config.toml
router_z_loss = 0.0001
parallel_block = false
train_tokens = 221500000
Below are experts of layer 6 (counted from 0) of a mixture-of-experts language model. Rows are named router (the router's row for the expert), gate (a neuron's input weights, with its number), up (a neuron's input weights, with its number) and show model dimensions 0-255. Each number is 128 + 24 x the weight over its row's rms, rounded and kept within 0 to 255. Numbers have three digits each.
After each expert's rows: a language model's description of what the expert responds to. This comes from a sample of Wikipedia text that the model never trained on.

# expert 15
router:151137096114154093125182180153100129067167125154121124122096128132149119183151155128157127113116092134135118089138118120105145111155094144099124102145084106142122125130126137120094134126143142081228136141129109164111160135151132133112156130092154120133093121143139118147172069124162147087150121142138131106143119113101104106130107114126111128089127113104169111141161125150120148119097147113159152119144139113132148120087152121124131140129133118065130131147142129114130122158151133136119131134122118112158125128144121133133136130152126131133107110082122137140151172174117084120084131119162074141071118105162173131109164138165159095104137140160127125095125131125126133087161136070100134150142133129127126129110126179135118117134132131130125098124097197117114062110154115
gate1:114152155119176155163166149098167106112139110125113135137137094143148128145088155131131131082124120184145147104155090130084090131102117092162141136121105101133123121142128128113126143144142122080104084132089110123124139153103127154115114135098136155128136113131131111142162148108110152115110155125108092115149123133102094131113135122152139120092119145122152182144163114171146093167148119147160143139066130144112129129086106131088118162110146072139124162127128131142117142161109098118145128132144106089133170154101174144119127156145109061131100143092137115132127130138099172094134117121176112100082160111186127118114114114136103143108139126143136140079146159080145090128136106102119166150117144143105124115136115158125133097189120100094146101123140147171123073138111124
up1:136123102103109151130170152102143104130116129108130152094115119099127056130120106144127128110120149164137117111153140117127125138126152101082098146147100134184125127085150156120146142127144167103110099125102086138132161105117162161093108116099163112145097117137165129153160141100105125099155124177110102140116113138128169130193148105063173130126088109153128081140115141127130114117064109094104095115135142104175110180118147121114106143161108131087138092102154088135094130081099118127121107101106144143109117114132121107138118142119121125082105158148116074139164138127131118132099150158134096113132099147134120145117094104096129157170141143125121133127087088122169150105125124090097138099163106125148138131147093165136114108141101144137094132148139160149148142108142122
What it handles: Single digits inside numbers, such as route and model numbers, years, table figures and coordinates: Q87, SR 531, F-250, 1889.

# expert 40
router:163129096132141102113119140171093115127134129147117107095156140147150068143146135134154142160078116170059109119127122089111169139148146139156139120147108081137154137128107133124120144145142160106190127061116093147127133143166097140075122128144147128086128113155140110150134130125123156115131130129153081129157145101095122070144104099158099121114124128107141126170104119161084142148101130118145135146142144111146108132101140106124137138158163104152125120115102115072129122139110143105115136128119144118170116118133146148129120107148182121150095102100128180117125138162130083150108164113142142118123137136145077185118124115153165127125138165130144155128118126128109135114107130109146110150153128112141149090144118170153144126141110127107169143146016123128121139132136146
gate0:109114101128138137117176156139094111101121119127132133134163177120100083103185147100076121145113130094093116122107122149112167132139153131159112147158191145134121158147136084136127106118180139120139115128181127139113147146133087129108138135115136146163144137135093146134121095126101111144158126089142126145106087150123146094138137149132116116102151151126126126181150114095105120145176171102123125137116188136161096151093158146145160124130163122139104131108116171111102119137089100132123099137172107102120133128127120165102173088123134106111193109124111129122094141111141105154118131149124105136159082144114060130152104114149146142121128133161112134106085089169110102138128108172125108111145127124106097108113138175126118167115099110113143141140168151115104103130153096
up0:118145111113091148122130131122138045145080143114149145102123127119125115131120108093090132128111117132112117120149083120117133098112160149175131118086133133128159112127111142110182159121122100143120166077163108127170135108117102093168108092137114102109164106123124139138151155084113142103138090048124129116154129123145087169145142171128157161135146095105112106110135096118123140139128135157127108142119158129143124123137091112180142106131111135145176187140109101082153158100130135139112119124103115097085079122081138179116114113141127137113122144107133114116119129103131106139143163127119089112108133161126090132157152130096143113127135108147105121097106102118138176118083130142141137156146100155168156147128133130130095156128118120161139154149063101099098102120130101
What it handles: Month names in dates, mostly after a day number or in, such as 23 October 2020, on 5 November.

# expert 22
router:183147101115114149074170130145091127087150118212157152120120149132141106149194156081111131139150126160111087081123138119140122136137131124149137103130130131110122166128126136099120168120144129078154159151146114142136143125183140183087128146123151113108079137164120132136152124125171163077194129113129115139158120083105100105106116134112121151109114106125147127127129144134120179095110117133158147132093135132136151081120141124129159139132098121129185133140126146103114136116165163149107140141101145107141101118174120106115119108134106103115085145142132143132115145128099149119111175095144106126118125100149118148113125122135153107114107173137131122109118150100128122106116114120103158152132149096139136132119091152160109107117099119146149134139089193105113098067140140
gate1:128086145141147099101142128117162135139119154127115155189173147121034124138106125160141159162136129108127142122196117124108107123097144110167165130134122138133058117107139135122109148134110154095119149146090156148128110123128114125104139124143136129128094106100089149145104127143096099152099133115117116135145166135086073130132156105139150135114145127143134146147120090139154138129083110151162152118083132110118154092087113097104096125126158141125119132127157100126084102095134149111161117156127131140146124119126146082140170118086113128083121136158137171152120122117124145121158133071124151147117175165131139146131129151166126093143128136125185129147123146126135127161136126144152099123132153145133068149064116124135114110193121125105144110127094147130122134127157166
up1:128146101142137139133143083094118141120108153135112134186110146117115120175166113161143139143107121118122112093109151157149131125100103067097120114123138096154135154172175104105127111096137140156126138143139117132157095133144151123138204137116159124159159111169162105091136172126121139127092155099061181129159134131128112085133109170139143140119110128113166125115102129117100126120163140154114129099120119109135124137139151110125121133124120122131080129121128134114164158119079140152158165128170141117118153160144132100114111140150147089092108108135118155115133179104122111140114104154116123118175129114116166145106153122160139124110176152100140111115122138149128072102112088127119127131100156163171156103108126098149175109104107096118105107141128173121152195103133119
What it handles: Bare space tokens before numbers in tables, dates and measurements, plus dashes, $, # and minus signs.

# expert 28
router:123145135101152140107169138142121140097152116147125175105127117146091149147156182124160143107131115139088088135115131089116164104145113145120129123123152136145120121074119143115101153147108155104172136076121113141099128108150124154072134118114172141132070121133125093134103126138147116112178115157145111119176096138119069076132128125169123161101091144117163106140133122141104122129140112096145130116158161123147145073131149142143134132140083110096140112124171137109166143158145087126113132143091131090133089137127105150133154097132112129122092156113159096140084145120118125134111127112171105103116132111159083131133163120170190074121114123159112152120141128140148136127173112075127193144150106076130146129101135171148114120119127113114130124132125149122115121117150152
gate0:129103143133116118109133129160139129143106110129121120107140139172110126118119128122127146132137114163073145084159118128150152101140168101112097109130141123132148122153126109161174117155163093110114109097154138164140134117154132116143122166163152090131096161158074136155119121101123109130136134110179153126150083095108150128110116115129123129135103162139102121144166180182075111119132092138098131075102122075155084115106146110147170112115142129171103120095114151142150101160127126152167120132116104087111125164146086134106098123155172162095130111153127091124129138134118113073172127178140109107143090106131108126130112116120144136118129126131110092121118138165109163085120094134130165075091147144148124148121088103113129134083131119130144100093139097108103100087110153
up0:107088157149074129117137124089145120133125132159108146159125102106153156111094112139117118132097115123148074139087119116142098134105127081105115148156114118112127132110152096119171140149175121121126132151096127126147163122082100111155104116105107125142133143155117183119111110129134114140111130130151135160147146123099073151177136160094178158129114067050118118125120118099135104135144163126104151080084122125084102145086159113144068119122108160136104140172131135093089135133154166110132159104148123146119137132156078117121110139139141140135114098115126138104139154136144134132140150101088144149149144112132156161117117174128127119128102100132121154144105167142091136113098142085109156147109130124135085121136114149121129086108141139093105149102139164129143182148137166
What it handles: Digits, degree and minute marks and cell bars in election result tables, coordinates and area figures, such as °, ′, 5.

# expert 25
router:155120120123105116098187170159135113098099109151146123103108128138137108135170165127146142120160136184089097094106126118134166096190149112130124133137122114130159180096100170127125164145124147116133161098133112156115160116117097150085122152127135114123085173164104130114097132153150144099152136132118122135135102100081118089113109110114143142100112130099178139110108131147084157116103145093178130085110088137132146104129192065148121125115117127078136121111149127113155114110117139118144157149121107116139113125162140100148123106136138110118092149119097127146110153132099104116110157096164129096145120086175139156117150113129140118130134210122113135099119140125097154124127104116130165168100122106146162136120079160131122133108107142151146124130100167116135110113125118
gate1:180110141144124136073152123089138133113084164120108069081112125099154152109064175144147110157138086137131147131144126140134101143127151119131159107122130155143128177135110155152101101098129121140154148172144132139143100149124109125123124122124121153143105115127128137152134123170095143111153125133113126138165111081163116112139132146109144120125101113110165165120148116105103105135122117103123156104151120132126097106137115121187128094103146107188160148165142162146189096128111145127124125116128119121102149122152147153130165161118139085136145138103111121123091139112098154145111138106132077096145167087125072113104133090119130130100128167156110137158125112096078163152132123117124149161106122115142181151093168147103144145099126150156100134134121178123144183150129146
up1:146121118118103103141186106102100130099082164145158091158162117117137131127130128093147098113159125082168085135116104135119089152131146130115145144160191143171141101148122089170102114116137136120165094118141097150138144106150105068125120117112130120145117151138113134155182142159123178119071115128125111129084128140136120107119182099128109118113095112149186143170171076163129109152138116135137163088135134165143137130121142147095107113126113132157140091168156135104156145126087136142098124109118122156126125113151127133144126138118141125156124088087119100131155118156118117127124149129103109126168155107115101126153119095125152126134147157149126139108157113087107151079088121119098150157134158122121116139119151154130083150141170123100129165134084138089107106108157116
What it handles: Opening parentheses, quotes, bare spaces and math braces before dates, birth notes or party tags, such as (born, (R-, ^{.

# expert 0
router:137170121136112120124161170194109107100121105139167132117114162186120137118168136123143152124131147133121098109101096116126146123176101147140164149128142071146158140135083166155129165172138138063114177065113145142128163157163105131119137134091074088169118166148093147105129134146126125092188130114134133111154127138087164100127087125095149148129123137096148091130137119141114139137129132125177122139121107088115135136120132105097161134132104125122178120140098107081109119173171147153122147151129126118122101131141127138150156090117133103141139135097125152140153140122138090140104164124137102098129142134122106131176122137130152109154140149143141163146097127118103149091145124091144145130109158116152173121093109123142131143102086137103126129146100136080149147122134130
gate1:103156111169117112131143123135137127126161101099111129124091132176161092097100145161146109106141137115094097097081153102146136129141128091112128146137145114113142130086127152139127133151119142152138165149095178123098091169163101125148148123144145088105140079117085150117088116138124138126102128120152079151144160145101153116097129170135178132129134135150112102133131124151101106124117105088094104145130152053113137181119136073093103143116119119116167150092188104123170134139133162171103131124150146125132122134136157105134139105139156145166130087098128140076130112137106096145097165144118122105105103109118134130126134148109158138118111111120072136157144105143111167137150131111158142160135166150141148110107134156083173089111152146151113142118121166136157143138128133
up1:119095100099158118150098111113110087074134160139176144129167164096140161112144117167124107133159154152122147158091143165122115115091151138120128118110135114158088134106151105146098141159133097138154144140162112110107142115104129148122134117179104118129142156107159088181158167159130085116142145116141123117111148140151109109135120099142093144103156169138133094142139157106127112108099138158078166091153161099113165112136109138179105142170126099092117148163182146111113139106119143135158153119122101126168127135139159139134147111102125113130143126173118106095140149147107134144143118120110125135167077131145138153134124136139117130108131133136186101096106121122112095115099109162103126146143096106095158095144129172125099171136107145131192149162101159100156134119114152
What it handles: Opening pieces of words, especially negating prefixes like un, non, dis, plus compound starts such as Super, free, dead(beat).

# expert 54
router:123121122125165085106139174178160088113123089136153196061123134155151141147148166129110142124128135157144158096092147093106165117142126151153107150122112104146153112116117112082120148175155126106128178095128101151117208146137117151139135130102144126138091184133082154088128132129141123103098168126101144135142124131123143107142115106145120144087138133113159115169127150154086129101097108088142149133153148111124120135124182133132147133158114116123142123103155130086135099147151154134131134112092151103163081127154138137133145115119149157130125103132110141120130132145123111116099146143111092108120138112158142114131136165159137125122137194129130147106080112157106148168172173107136139148105133158145127105119089168122134125145116138163149138118065122138146094118148132
gate0:129150127138090151113113104161109116110117129116136100082168121093100120085135124096170157094122158093094128135146133157094131138089151139128104147117114100114148124141149109130138131134142145114110193115125112126100112118178158122132126199097093113109128186132156130106116137130136102154072127120108154163107089108131102107133139112117110121147176119109139116153130114142165139127119124121156122147120169099096096136130137157118150134162101121136154122121091084136089147098143175133182100149160078132127090120141094124116138094129116114142124160133069173138144119162142112099130171132120122111139097147148130122126128149165114116130093141110146101098124139098140118144150122159116112125120132107146143114152173142154144188102088128069145148161091144166135100138103165
up0:095117113119141107140098128132130146133108196162096170119110105098150141102127138109128167112151134081126111107140087147081099122154138159089125089154121147141115121142116133164114134110052143105134120105125182141124158107132106133100188129096171177152122141106146096140167122116180114175165111132164093094133137160149111150177117118160111110158135088119144126115172115160140107157141110108149117102124074144162140125133097108154127109140129084145105121134149178097134124150112122115153094104103166135154129144124075139127127106107090138153091145177126111154105130121122163127163115102134136121100086085124099156124146119098110123119118113110162139140111119096145129109136140134120141091151113128121117156112117121124112118148157125154098144146122104144107145146138077
What it handles: Vowel-heavy syllables and accented letters inside Japanese, Korean, Spanish and Polish names, such as ō, iro, oon, ń.

# expert 39
router:147140085147132090114147155157129129059150100140111109142151144147184112143153145126177107120134146158093110109133138113115150148138134134143118087144162128141150162109120114118107165161147130123144182100151112123116174173149108129094174117121135102120103118142122101096184126165151139111163150140106125101146098079114115090169083143103125145105116115115150116149128118136101144149117116122131166120085084118116130128138161142115137132143118094124165103143159094077101113110128132142100142129099161097139131164115153126145105093144120127132136114105111148177116110169110086106119144121135114074103136136151153168149167106161147109119108130161146129092130112143110175103109111108141116153108138079142134123094145174137141147113135152095130112174083163145132096091127134
gate0:111127076149115087134140119113138135115109133124186083151102103109126159155108126167118109157114170122163148146136132185157085173126137155152127105150103106093150153147118131151124122096166150135144149182128162162112101140136151102153134106125117139141102078123155137151167112150126099114111122070134135108148139094147137129133118144108104189159132161130158128102104095139113166146142125128104128156155105140123073145140109093123101145111096092092147098119128162109150097196099148146135133084133140114160141169152141124118082125177137167175134152145144158130156160127129116174101169100083122134153131163158131130153167170119178132159123132139104111123118133115135136130150103136141138141118106131133112133129156133120104125124084143103111146122131121120104122101141114
up0:121126146140142154129146104158082108135182085139109113130114108122118104096106140120124128113135103101091055150150153129136118130121199106126093100128091119135143139148132150150155134143110156119112150128139151119125129169129151163111105140127151044120144131152151118126120138161115134123048130111128155150093093126120060139121102141102105125096135114126133125145150058116107151147101129131107141135119124172108141143128154155137095154170085125167134132146100119172118122175127140112116108131180163109116109132137090117115080141133157108135104134124158126177155150116103132115157182107137100115123136135085143121122151131160136149119104127127107122126114137127132145143110139133108176087135088101079075114122129133136142137156161139079128121137106109113139142091113145
What it handles: Hyphens, en dashes and minus signs in ranges, scores, ISBNs and model names, and list-item bullets: 1818-1864, 3-6, YZF-R1.